Experts of a small language model: 18M parameters, a softmax router.
Below are experts of layer 4 (counted from 0) of a mixture-of-experts language model. Rows are named router (the router's row for the expert), gate (a neuron's input weights, with its number), up (a neuron's input weights, with its number) and show model dimensions 0-127. Each number is 128 + 32 x the weight over its row's rms, rounded and kept within 0 to 255. Numbers have three digits each.
After each expert's rows: a language model's description of what the expert responds to. This comes from a sample of Wikipedia text that the model never trained on.

# expert 8
router:181099123117161122083153138096192178065118123132191173126139124132152091118131158164099127141130137111176119188159200139070190118173088125119138129131118150140112120123111139120133138108120111158109110141159120145100176122144117119174133038170099175138185150111146141077142055147135153088126073080169095100083197123148109140199131157143132097119130091165133153187108142102084126075125
gate13:167109069081111153113149146083125125179152169123129115114153063097218127142064110144144121134105179087167091179107111187105061101203092119112170169142095170109149137169138117124128154164101159147133169126131098145179137114120096155134155093105087118097197109160157142185139160092064167111147141110146153098113156159124112123127109102139148081132098149123088114110129181164048127132123
up13:132103126107116114058143128139165181170137158125138095120152067195143108136141130105163107140143084097116160192067120108106097149159146100112097121151110143156096153090185090172148075117122124126102099128102155162150187092065128105141094106099060090101168112148141165176135155105119143108153094144165157081118088155079131112111079133124142149139050061133154156134035137148119082126086
gate14:076117138116136100138123131167054116098115133152164134156116137057065111127188150105140099160101122088136134114156087154104149113191169110072191133099109158094134147097126094077185103147116085148123156129181110138161144129116122139137134178137192133109130133134108120146105126128102122102167055131156148117178147086148143154108173114187113164125145219092184126155124176104097121177042
up14:131093110132090112145132133118114067111093128160167146149160165086098079191165182104126089185073144091108149111129072140104117105163103134084149114107105126095128126069146073117141111173106127155147200114114124130099196116127125122111135151148212179071136137145075151104102081150133171114132119135130109103149171053127154125078160110150108166133156140107157151177154185136107124179047
What it handles: Final letters of names. Single letters or short endings that complete surnames and foreign words, such as z, k, i, s, as in Shimizu, Halliwell, Baghdad.

# expert 3
router:127155100122153156123159148120109211140127122190147167124090151145116164140114164115172145118092122103155120047107106145128081102053169124133142131092146169180135127144103117135121144149160183089135141103098104074166164149186135138138178174121199102173069134109084035162157124111170166135133144184153139145138174144134135146144064129116127115073144147108070131162134095081094136102096
gate1:116131155073053097120142195115121129160170126130121110169112086129086196098115151099139101154088068116129125141130195161090127128150139072081070116086135121088081089083143147129129111125149134155144160152113126116142124126138090178086065171153156153058119172105083186164174132181118122119109157111136141104170109168097146133126104124176183141110136197107126177197084133110129119103149
up1:113090175103099160122137130121098146134167164120132157139117118164070163170118114135163092184099126128094127135121148141117102144127153065120126112101085120142023119114120137151135122167138172116087087146158141093084094123109067118150093123185116175108101181134109137113141138150161174082092095204153116127132137160175104125184168140224096142100155183145162177153060074116106164123114
gate2:065084088108134188150083129121146158126188130180220116141146140054098152072110146152110145145188181169205072137160143073146127159089122144175136120160143104147154187137106077140128096143105130109151109119126094094143093092163133125065162158185150120109181094131065123151126098115166151148111097114110140104164123124150122126133120150112148146091118104149138198186164121144141130161114
up2:088107117094144159164174077072085103115160128187217118131126122103077102111108193143180129151149148173165099156148152084124143157122119153113172167169102140171146158106170059153155111137132139104186141137106122084172121085172063104096119150181128155137145126149109125118134050131145075102132088163165180110135096119107126110155147126125113127053154136139153165193139151136147109156082
What it handles: Early word-fragment syllables. Second syllables or prefixes inside longer words, such as di, mi, per, res, con, up, as in Isthmian, differs, super.

# expert 9
router:044115117091143076129170081144077084123089149051120118078133082142178139148131103159078131160181116128106098088101170107133152108116137117165073111086125130096081124169202133084117135139097114163154122135107164088140140104104121151115138127123084083084128107172095143119096193104148166128119132111068094137143052140082158087097107147145200118110115195148155089152150096133110110108145
gate1:090070151089104113068145085097119134112109204137150120098154099145150087147116151102113164081085154111123084128113129183149135132139186102137131089184128083098069181075120128122101143097120087122065126187100086082122113090128043136128182107089138139113176125153150138145071132126142186159120096096127121084159192187125072096134111106171114129137080137157108132115143119175096105114115
up1:146119130159151177079139132103090149124107107153083139131155102099143147152140194126132115148104102107120091165130128147149173074121120165091139099138135060128099127133159146157114090120087132139151180160101145117130143110140102108103177045103154077136140103084130124189120125069171195152098075109118116115114201137134130075160162113181030128124079086098147150141083044157115101101152
gate2:116091127113173162121130125129032122121154141114154146158120074146188111163141111109166098171145105089125145088066122156126123114124072163169080122136110168150144124065089144092084113125062152136133134111132164118115116134178172115138088124140126184103195184104176124157177138103116167134183111098143175076144085146181125112098142126162146130145055154113092134097092094083107128197167
up2:123073111136146111134112128181095166132159173106142113196126058159144105159210117125130097147150182125134134137072102125142138179090085160154106083164063152111155156069141125119138093094084160115161160088128153139119096120178100086157127097155123124107170155150126115145150135100120133137162143122092139050158103185143153131064128058194158145111058120122078103088154094127157130167122
What it handles: Vowel-ending syllables, pronouns. Open syllables like ti, ta, na, ba, ka inside foreign or long words such as Cochabamba, cultivation, plus pronouns he and she.

# expert 10
router:122152092147076124149085156167115114141125161128118131154170155160108120162113140199117142050114085157054102156088102148155124187082122145125076116113137140162171150120113166102105138078150119133101102130160132125110159059134075129114108083172137164103088158028132117101147143120148156155128144137124153194141123135147044139125088190069180145162121063101157143133136104173137148108144
gate7:109126106122116149122133103127159163174180064161115136162104084103139129176113081152113103160060070052194134129078162074164104183160171094154146135094144102135171132124129115127118127169134154120179115122131208125122119126101072153144158141201177153138165136100151189141132159116099082157153122131098134085133102071132117156174099131072126119100151158146103110099134119105154058182142
up7:122115116098119059109059080166138135130163160172136124157113124087089098152128113138130138141071088122113144142119164128152124180154145075135135089092123125145168149115110112102145066159123164137112191171179099122139134169076117118135119140193084158092148121130067199048074161166148178171165111099109160121089149127103159136138107157059156113083140176106120131170144156103163120190162
gate8:118083155131096164138107169162101133116128103153064118146160087139120116140151110198107122165113110151143174119131131058081109176114125141159043167130187082111130207127073133107103165140188168112153114113142080119093076113107131147092106112157132120116131093074121144071134224091112085100137120109116105111107139068096116120075120176152123156116100131059128164100130168137144141117176
up8:148091177097157191126085137154122134067123111123125110172102121058080065143199155133180162198124110150150149126200145103147141151141122144202182111165125147111114201082118097151113140138160185104152102127151103134097111103117102116132126163167078075141107102113112066134136149123123112085206115117131146125072150112137140056121093170142154120115106120139083166108098147144118149082123
What it handles: Institution and group nouns. Head nouns of organizations and places after adjectives like United or National, such as University, School, Party, Forces, Assembly, and word endings like ity.

# expert 2
router:109130135135118105136125172137128166154141132097163072124133059089115069144126079131109182117137137112123157140142131147111128110138116066076138166065148109199122098131101164142117133084128127074114093123149116087131149154197125097148115162070084105155136172180112113064164106179103105152127131135173134118115104135084146150183180137117115104148195112083176123117208161116139138224172
gate15:069144169138173180096082151167152195123138080121138150105119133152105063136169142166189095187079134135179160116093159097121098133137159184164160113152124122133125100183116126137123134119159135131109056070140138091156180135108129166134130084101093092135098143098092167100047113117198105165149080108109088147180144123120149138181140112179137135069103076116115106103163107154108135152138
up15:107073201169130159121080100150184181164100068135135158118136147156138063106146121168173097176125134125180162116115191097111126139175135138197168081140117123126094125179114115141122146094126109165121035076161144135162182120136107155077096081114118119091118174138083172102144138091217074135157113106139101124174130130099140112143147108127100095087102080145155099128133124138111150125150
gate16:113063153129170094142190077110124110128123154117068064175112107160119125104146117152141082142110190139074083085113140175098118108093093111166083100124154148110111123136111122138196109202133130086107089181075076112101112174170141126164158149115147154113176110191067188128156175079110107124130116097159178125122082119159108114112087097127080120122166123145131126121174141124110156086174
up16:116083163151171067136161066114136130117101165082099089130073144152166135100131124110141076149107163133044079123121150125144102130052097108165121101176162107150086166132108154133211154163121131102093111153098095134102133118152087154173150129124169154130147106155088176128153135071081106118140159091175187121104097060104100114129089063143098108144160114159133197114157144154143162126153
What it handles: Line breaks, table structure, numerals. Newlines and leading table pipes that start rows or list items, plus number and quantity words like two, three, six, all, both.

# expert 0
router:132103162092158122106118162094144096103170154115086172131134167139077076135056147161185107172134066136083139088182098095164106182143097161160135135157158130128074170127187147151141107135135187112169176148167180114084129108097171127121091177135145128154116140093161111125074127151098107122096181116130116146178096132168154134130153111074131123109130085080155133080106125070151117212159
gate15:158102136164191113094145172130062134205104171149067159178109162147105078190107148171142134139043144143109125135132141108127133157091170085161113148155109105080142084144117095138172107141127106156135078098134117131073122157118120149130160118116127158157123168127053110118121154075137106118121148140179090096165098143130129117040092159203095124148130084152193143147180165134147129112123
up15:113113120147176134136133152132039142229120119188043140133121145158125124186096163150159103136106144177129124119114123113158197157145117104167114118130101098104169115100116144150154126159157096181118117120139130133052154159113128132151124130099085075158118161112088104068120137105082088104153176174240102111160134136116154134069088118192151130136131108153143118147171165155134122130142
gate16:044155071107116155100143140131118123064069071130156182133090164089147164181098143072149161132154143168109176146186114139148084105145114109177135061146127125108137155156145151135127170123179102169125178158159133056084092089130149139089128143159131072148107070125112083130172098130145134164128197103113122148126175139160130178132174142133162167134091180155102138099110089109150138137117
up16:099144101125145098082133147123111102121072102144142169138102113178173122115115158148128138140180180141112128133120099154163176124134100144172083024174061098126161129173062131088148147158133063132091184175150123107138106105158136147137177193123131093094124073116085115109141113088119124138133201122119135099127144154170116142120163155100149131103101161184101177141113150021143145139101
What it handles: Capital initials, open punctuation. Word-initial pieces of names and openers after pipes, commas or parentheses, such as opening brackets, opening quotes, and capitals like C, H.

# expert 11
router:131167095120076169137069097196193081125122164148162121110079147149110088146150117135167113156132152098144121059150164142122140167145145099088168153140111140186170084103134119140147115179061132111153126128135086164096108102137167155127125111113152109134109143196160204137116087113148125081123121091089114100185136069076103020109131139125116127143112186138135084121160094131091085136110
gate21:101126169150085135110136146135120170098134150038129146084179110133097082163110133123147121146174130138107103146176135137096137132073127147160101146113076182163143104220152086160192150087100104129168121108151145100165169066140155150172127152198153174103139083172088116176107139118104082130110139149107136107121152099130124080149174145176159187175086072099151145119131067109140111148102
up21:152096166179071098150119102160098137094108123157096143090130087121161146193110161068144119145154136134124161127179130135063137169059152097111102199092099149155146140214110104177140158116079178138195118143163122089143151077169169124145107068149156130108138111169108101137145112149114099102089157125054125075093105123131099097100180134181148125136088121131158143151127077141129130173095
gate22:142111184184114091098119135152141165113097129148106144161078074169114134143116079118131131162096163174122164134076105097158150079130160089143111133143129136068162063107155089149111081148110113123082143183145088111055143111102104128200108089105094063084136176138154161129117094121125156120125131149103086134095115126144098132139186174138139200129141145074088107108125171048159155072161
up22:161142109103029115059164140120054104077135148171127141079063108150161127086139170173176121125160141092146098145124142079147166143075117106133106101127126140121164101096181107111099157155161061149070123127184087172102146163143183133109079116122117140094086195145094127112120070108126162112154150126106117129143172125216149093096110187132111140138106149098116121130123119126133103107164
What it handles: Digits and numbers. Digits, years and numeric values in tables, scores, dates and measurements, such as 1927, 2002, the 2 in 1–2, and minus signs.

# expert 5
router:210122126119132141121148060096142112114088120184091111140134187167139165106089172096116122152179169126139106166109093078110123080151151098126112128173105115090063151174120152121140178134135115114176158096145130174095092159121124134113137155218116076140110111169124158146139218137165141083209138109118111153175113149125164120103092123079092117155125086070122109141131134181139134161084
gate21:094186060152188103099098137108089090172126154163135086116125197088117139142073157165153111158145121116102093114106117108110137102124150135147132167112096141140108175088118000102165179163167140138163143146151150164114141086144223152122157134133133153108129073135102138150055131150173140120104162127127152138145082133150155155176157138107134124135131144106142144158101089100056147107106
up21:054174083126218140104131157118085126154148124161139082112089194142147165108080130152168086118138171133139097117123132119137126135123127175169122120058109144127093184079117058109175165156210118150188145127124152160138145095118182121152138111078166141143149064092053130145108119104134145119097156120126152146102086125120142161146163169078105109147137199142128126150139111122094133115064
gate22:133139138116081152143140169132121165135128131121166102139112112193162128127096071136076156144107192079154106133132140146132083112154118085187110100139107150130130113177059118143067152111125096135076090175102166133132144167111167094127092138110114153152129129102132112103058130092154220094131104087162143118062126105190154132170149061123137082088174144127163086132171140128091088056085
up22:129170136162033115112129124175134167181143115112182153076173095140134155134143098109061179104150159058150085121138125055121130119137065141155120091147158125103147091164116144182093154076163120095051128155123103110127149130135179119119094101174130124151122144139126075108120166146138187087115163113144150104051091155188149083144142113133147077149124158143125150139128181090097098115099
What it handles: Table cell separators. Pipe separators between cells of sports, election and awards tables, plus dashes, colons and semicolons; also first-name pieces like Alex, Tim, Robert.